From a checkpoint of a small mixture-of-experts model trained on Wikipedia.
Size: 8 layers, width 256, vocabulary 32768, 61.3M parameters.
Below are experts of layer 4 (counted from 0) of a mixture-of-experts language model. Rows are named router (the router's row for the expert) and show model dimensions 0-255. Each number is 128 + 32 x the weight over its row's rms, rounded and kept within 0 to 255.
Before each expert's rows: a language model's description of what the expert responds to. This comes from a sample of Wikipedia text that the model never trained on.

# expert 19
Sports table structure. Pipe separators, dashes and labels in sports stat tables and lineups, such as | between cells, FW, MF, GK, Total:.
router [ 72 117 104  85 145 102 119  73  72 177 114  88 155 159 102  91 177 151  89 144 168 108 137 175 113 128 130 127 119 101  69 172 110 121 104 156 117 104 181 138 137 167 127  95  97  87 112  97  81 144 133  91 123 162 179 184 122 161 111 133  93  98 132 143 142 127  80  88 128  54 172 164  90 116 100 194 160 125 160 167 170 161 116  98  81 137 166 107 118 158 204  58 163 119 103 154  88 140  76 126 156 137 114 136 124 111 129 130 121 157 137 103 118 162 162  60 103 110 104 137 120  79 189  63  95  72 113 154 190 137 117  99 130 101 142 118 122 126 135  98 148 121 168 164  59  71 147 150 138 152  91 108 157 123 144 106 123 137 118 183 138 142 141 121 150 142 139 155 178 121 173 114 147 159 136 150 154 139 104 151 109  80 172  97 106 127  73 143 117 148 197 106 132 202 180 121 132 127 143 113  78 126 112 161 145 114  80 161 101 101 176 113 131 146 127  79 122 121  94  42 144 167  95  89 159 113  96 146 147 191 134 144 124 117 109 161 101 119  84  97 139 194 158 164 110 145  97 159 101  71 143 110 201 160 102 141]

# expert 33
Mid-word fragments, vote tables. Inner pieces of words after an S or C, like Bios-c-iences, anti-s-la-very, S-oc-iety, plus pipes in election result tables.
router [142  76 148  75 149  90 123 111 107 198 135 153 188 138 122 154  84 105 152 135 102 152 133 122  65 115 196  61 151 111 154 152 144 129 108 165 104 135 110 134 140  89 146  82 142 126 150  78  98 168 119 141  54 175 173 165 136  69 123 144 195 180 133 102 118 104 104 143 141 114  80 170 163 110 142  88 105 127 124 118 130 167  70 137 159  81 105  42 138  65  84  97 126 146 170  93 129 158  97 101 161 163 131 162 185 157 135 180 127 145 102 174 160  85 117 107  99 166  81 144  80 171 142  66 176 116 104 159 129 101 136 171 133  97 143 148 170 145 104  97 138  83 123 146  91 142 148 111 173 120 124 150 131 124 118 130 152 120 172  62 146  83 142 122 138 192 148 129 160 141 178 163 128 131 162 135 136 144 111  84 174 100 148 158 155 115  83 128 115 157 149  63  78  91 168 118 118  78 172 144 144 155 212 156 172  88 146  82 112 112 143 112 130 139 174 118 144 111  67 130 122 100 101 136 101  90  93 119 117 112  98  98  65 122 140 115 142 110 140  91 124 148 112  67 100 132 175  66  86  91 174 121 137 113  99 111]

# expert 22
List field separators. Colons ending field labels in dash-led stat lists and infoboxes, like Wins:, Passengers:, Entrances:, plus list dashes and table pipes.
router [166 132 127 114  72 135 149  73  99 133 124 149 126 158  93 113 115 102 112 115 141 160 101 126 135 162 144 162  89 110  69 126  98  72 143  79  86 175 163 103  87 161 148 136 165 124 125 109  86 163 114 139 145 128 167 104 127 130 105 141 124 130 147 129 204 137 205  99  87 165 112 119 155 185  91 180 165 119 159  89  98 109 100  66 108  82 101 138 123 112 155 188 142  98 115 135 146 155 103 174 141 154 143 159 134  53  89  92 180 124  88 144 210 164  68 151 132 143 171  89  94 131 124 151 135 139  86 125 158 173 162 131 127 144 109 146 124  79 112  69 178 123 108  91 107 108 149  84 149 158  97 144 121 161 165 103 125 194 201 144 106 111 147  70  60 153 134 145 118 150 158  83 128 153 100 113  66 113  93 117 102 158 149 107 121 129 100 124 161  97  77 140 164 178 118 136 158 150 157  90 148 170 165 119 146  81 105  89 130 116 135 108 166 193 110 127 168 105  69 159 108 112 123  82 145 106  60 167 114 178 117 108 137 137 166 194 130 140 128 136 155 176 213 123 108 185 133 118 104 110 111  58 116 149 130 170]

# expert 57
Infobox numbers and codes. Digits and short values in infobox fields and tables, such as postal or dialing codes, U.S. after birthplaces, "(0)" scores, ft) units.
router [160  82 148 112 139 131 122  47 105 125 170 144 107 185 112 148 103 120 167  92 110  74 124 181 119 111 174  96 127  75 136 113  74 108  67 128 118  64  57 119 117 116 114 105 103 138 136 106 161 180 139 137 189 178 149 166 108 149 161 113 199  86 118  87 104 117 123 169 117  86 150 120 122 158 108 163 119 116  76  90  93 142  79 126  93 113 133 120 139 161 217 123 150 152  88 161 113 158  96 133 147  93 182 136 167 122 167 197 206 116 135 156  75  89 181 171 142 131 134 109 145  95 135 120 119 171 127 146 164 174 134 131 145 199  73  95 150 111 153  74 195 105 134 128 117  99 126  88 161 164 104 181 114  76 102 103 113 145 101 121 127  97 165 170 105 124 121 139 183 157 152 143  95 118 126 133 104 145  81 124 109 137 140 171 132  85 122 113 122 129 120 146 160 149 165 153  95 163 128 121 105 170  91 112 182 147  93 156 132 124 137  96 114 141  92 145 158  87 107 187 118 124 104 130  96 114 156  89  67 109 155 115  77 132 122 136 154  66 146 131 119 138 176  96 176 105 188 154 122 123 207  91 186 132 103 185]

# expert 53
Infobox list formatting. Line breaks and field labels in infobox lists, such as taxonomy fields (Phylum:, Type species, Subphylum) and coordinate digits.
router [180 160 114 110  94 183 122  68  73 110 136 141 144 143 141 113  76 139 116 102 144 121 144 161 136 127 147  81 168 120 160 102 110 145 134 160 158 106  73 115 136  96 127 104 104 143 113  83 141 177 123 172 128 185 163  76  89 166 103 139 197 101 113 131 108 132 125 149  99  67 112 163 169 109 102  68 131  77  89  98  82 156 180  98 114  71 110 118 200 112 194 120 101 138  97 183 153 151  94 156  91 148 154  93  92  99 190 132 165 127 132 144 107  84 143 171 122 178 166 108 109 145 101 167 129 153 143 138 160  60 138 151 145 165 151 113 117 105 149  83 176 163 143 140  86  92 106  81 163 147 103 128 136 100 101 147  87 179 175 117 114 109 102 136  81 105  93 122 208 148  94 105  61 160 116 104  81 120 121 138 120 149 165 187 114 107  96  98 104 137 146 100 116 147 190 146  77 132 193 187  88  94 182 123 131 138  77 108 142 142 113  87 155 174  84  85 106 107  80 133 105 172 106 145  99 128  92 132 124 155 119 104  90  91 135 139 138 109 194 119 120 140 151  95 196 157 104 166 174 115 145  81 150 107 120 169]

# expert 13
Personal first names. Given names and middle initials right before a surname, such as William, Robert, R. B., often after "by" or "son of".
router [106 118 140 148 163 128 152 112 182 144 163 146 104 195 102  94 122 127 168 131  79 118 130 121 110  98  54 143 115 122 127 166 102 160 106  66 109 137 162 124 135 161 103 150 185 202 153 127 141 163  56 106 111  81  57 102 151 168 138  45 110  98 108 148 157 139 138 117 138 153 111 155  94 158 147 103  99 131 144 107 103 114 105 131 159 158 135 161 121 152 134 134 111 100  93  94 144 135 128  95 150 100 178 147 166 133 138  87 174 125  92 141 107 138 135 121 115 133 106 120 114  97 147 122 126 170 151 127 210  56 135  92 180 137  89 184 168 102 137  87 169 136 117 144 169  96 135 122 121 178 131 156 120 129 157 167 165 150 120  87 144  77  58 109 168 109  82 128 123 132 110 137 156 136 106 131 146 139 145 100 131 132 130  75 116 108 120 136  53  59 120 162 170 144  94 119 138 154 130 195 130 135 106 127 135 149 157  59  99 170 111 121 129  74  88 131  96 105  98 169 172 169 126  69 181  53 112  59 147 134 162 152  63 174  90 176 165 114 172 153  95 144  91 101 217  94 114 163  99 101 173 137 122 151 166  81]

# expert 14
Line breaks before tables. Line breaks and pipes starting data tables or infobox fields after headings, e.g. after Population (2016), Demographics, election results, sports statistics.
router [156 131  47 153 138 205 126  64  78 124 135  89 106  88 145 158 137 162 123 121 127  73 120 108 124 154 153 164 119 126 151 137 139 132 151  83 162 179 121 114  75 161 122 172 142  89 123 129 109 110 155  88 122 165 116  79  90  89 119 129 153 160 169 133 154 104 126  79 109 174 121  75 118 127  65 110 160 148 128 108 171 136 111 114  77  87  93 114 126 137 132 126  99 131  43 111 146  91 143 143 192 144 153 140 128  73 178  90 112 143 152 187 115 174 139 159 104 113 183 114 126 114 102 139 145 165 141 141 168  68 159 151 149  89 115 117 125  85 139  68 193 114 137  79 172 164 129 138 156 114  92  83 152 130 183 149 158 128 164 140  80 132 158 104 130  82 210 190  95 155 166 107 140  98 165 112 162 113 100 194  83 153 165  93 101 160  87 112 141 156  79 100 149 159 178 114 125 151 143 110  92 175 134 127 107 108 114 168 145 123  90  95 106 178 116 130 162 165 163 177 106 171 135 136 127 149 122 122 110 144 137  99 187 155 191 187 131  93 132 146 148 142 219  88 178 157 156 161 125 148 131 128 147 138  77 174]

# expert 25
Prepositions after verbs. Prepositions after a verb or participle in biographies and event text, such as located by, moved with, served in, held at.
router [138  93 110 133 132 196 127 186 166  95  85 143 122 163 136 157 100 125 177 151 190 147  99 169 114  81 112  73 134 112 139 160 103 126 114 140 118 120 184  65 138 142  98 145 103 102 184 139 155 135 167 114 109  88 150  24 178 120 181 116 100 191 147 193  86 146  88 158 137 153 160 146 152 108 105 147 175 103 151 107 143 144 113 105 135 135 105 162 168 100 112 216 141 153 149 110  92 127 175 161 140 135 152 131 110 161 131  35 154 163 115  80 120 157 118 176 184 128 148 116 115  85  96 141 105 132 102 129  67  86  94  64 165 114 132  94 147 151  98 190 112  97  93 108 107 131 153 128 132 112 134 129 105 142 175 170 150 114  97 149  99 133 157 169  95  95 161 130  85 128 133 158 123 122  66  96 171 178 133  79 144 157 128 106 102 126 114 130 171 106 106 146 107 141  66 161 160 165 165 111 107 143  84  95 138 143 149 155  89 168 141 123 169 113 193 180 126  82 168 132 149 122  98 124 117 150 128 116 178 122 211  80  96 203 101  74 134  97 115 141 164 123 128 139  78 132 107 188 132 123 131  97 143 130 177 133]

# expert 52
Table cell pipes. Pipe separators and header words in sports and election tables, especially row-initial pipes and columns like Votes, %, Seats, Pts.
router [122 158 150  95 141 106 116 130 130 142 135 126  98 140 110 119 140 144 102  40  69  68 117  59  82 122 148 147 134 123 102 128  98 115  72 141 149 107  67 126  82 115 127 106 148 139 102 105  80 106 144 147 128 162 165 213 137 140 155 155 121 132 141 129 176 116 149  58 119 102 140 130  98 180 134 130 153  95  97 100 136 106 202 140  95 101 160 105 100  80 178 133  90 114  57 117 171 169 164 121 184 173 111 147 146  97 178 102  72 101 103 118 147 136 141 106 110  65 140  84 100  87 127 116  69 161  90 100 134 155 126 206 156 122  99  91  92  95 195  97 179 197 160 152 130 153 134 126 134 139  71  94 184 159 132 117 151  89 161 125 135 162 163 107 133  95 149 161 163 163 195 139 154 133 161 126 200 105 156 127 146 149 147 105 162 122  72  93  98 117  80 115  93 102 187 125 123 105 165 185 132 137 141 106 154 118 133 118 125  95 173 125 120 136 163  98 165 104  89  93 135 109 177 158 109 140  79 114  96 121 162 139 116  75 172 145 109 160 136  88 135  85 176 101  98 149 185  98 182 163 168 139 133 181 126 146]

# expert 23
Directional prepositions. Prepositions of direction or source such as to, from, under, between, often after motion verbs like returned, moved, came back.
router [139 130 141 105 139 113 120 163 175 135 108 143  73 162  88 164 141 106 132 170 151 203  98 101 183 128 155 126  95 107  97 141 117 123 176 163 146 125  95 130 104 106  70 150 152 158 136 137 107 213 142 110 101 173 119  78 128 149 142  64 135 179 120 110 131 131 118 136 142 180 181 130 191 183 142 128 174 145 174 146 104 105 136 105 171 132  93 141  64 102 119 142  97 113 146 102  81  93  85 131 133 124 135 159 147 117 200  46 138 122 164  75  98 119 142 104 159 167 145 128 133 134  57 157 153 116 132 117  89 148  96  55 133  74 107  96 114 101 103 103 165 126 146 143 187 165 169  58 139  84 121 148 158  83 157 165 108 103  85 138 135 114 184 104 178 120 179 124 105 138 147 134 118 120  94 155 166 159 129  81 106 159 108 108  93 102 141  90 164  97  94  99 164 127  74 136 116 181 126  91 114 136  68 159 175 133 144 160 170 185 116 125 156 132 202 153 119  87 155 131 148 142 106 169 173 161  96 157  89 107 145 161  96 140 129  93 135  75 164 184 158 163 121 107  77 139 168 155 154 152  91 149  57 120 134 170]

# expert 42
Name fragments and "and". Inner syllables and accented letters of personal names (Jér-ô-me, She-ar-er) plus "and" or "&" joining names in titles.
router [107 165 130 103 116  90 129 167 105 178 151 100 109 118 112 129 100 106 150 124  68 145 109  62 105  94 113  82 123 175 153 108 207 106 125 105 167 138  81  98 134 120  90 113 103 203  81  96 138  93  72  97 165  60 166 112 133 151  98 131  92 132 133 142  67 131 163 137 152 158 115 135  89 141 142 104 199 101 135  93 152 136 135 157 139  72 120 116 100  92 199 114 134 149  76 144 155 159 153 159  64 138 141  52 126 119  90 113 109 129 126 147 159 126 174  80  82 168 142 175 162 140  93 175  84 135 124 106 154 153  72 150 161 138 145 129 160  85  84  94  95 129 136 192 157 163  91 167 117 136 198 117  82 132 102  92 108 131 135 155 173 124  95 144 206 126 105 111  92 111 164 184  94 109 101 122 120 151 177 148 112 153  50 109 104 121 102 119 148 104 230 128 182  99 161 114 171 111 113 123 167  97 174  88 150 132 137 114 117  72 100 127 155 137 172 166 114 167 135 134 147 135 103  93 153 156 110 148 119  91 121 155 172 111  86 102 106 172  86 190  79 149 113 105 158 146 129 162 145 143 135 138  99 105 160 108]

# expert 31
Paragraph line breaks. Line breaks ending a paragraph or table, typically after a full stop or closing quote and before a heading or new paragraph.
router [137  86  86 157 147 124  68  91 113 152 126 155 151  81 166 163 127 104 130 134 112  82 174 117 143 175 134 116 116 146 180 139 159 114 111 157 170 121 103 134 193 180 108 162 155 147 130 115 107  70 114 116  93 159 108 182 132 178 169 106 180 142 116 159 151 116 164 118  73 154 112 139  91 173 130 154 110 165 177 146 126 125  76 143 125 107 159 176 141 204  80 116 155 158 172 113 152  88  93 179 101  67  77 136 146  96 121  84 116 119 106 185  95 153 111 148 188 145 152 115  85 136 112  77 109 126 108 136 164  86 161  75 117  86 122 127  91 147 103 105 126 139 143 178 107 166 134 141 149  89  82 115 135 122 142 152 137 120  96  96 116  94  84 133 114 127  85  89  70  79 128  91  75  86  98 126 169 171 172  81 144 167 135 116  98 130 164 158 158 168 128 135 174  89 153 151 160  88 109 169 163 114  92  73  99 180 163 118 206 192 145 123  83 134  86 140 137 142 100 134  81  78 153  99 199 117 188 140 101 140 138 113 156 124 114 116 156 113 121  92 126  90 167 114 228 148 114  88 145 147 139 156 125  90  96 162]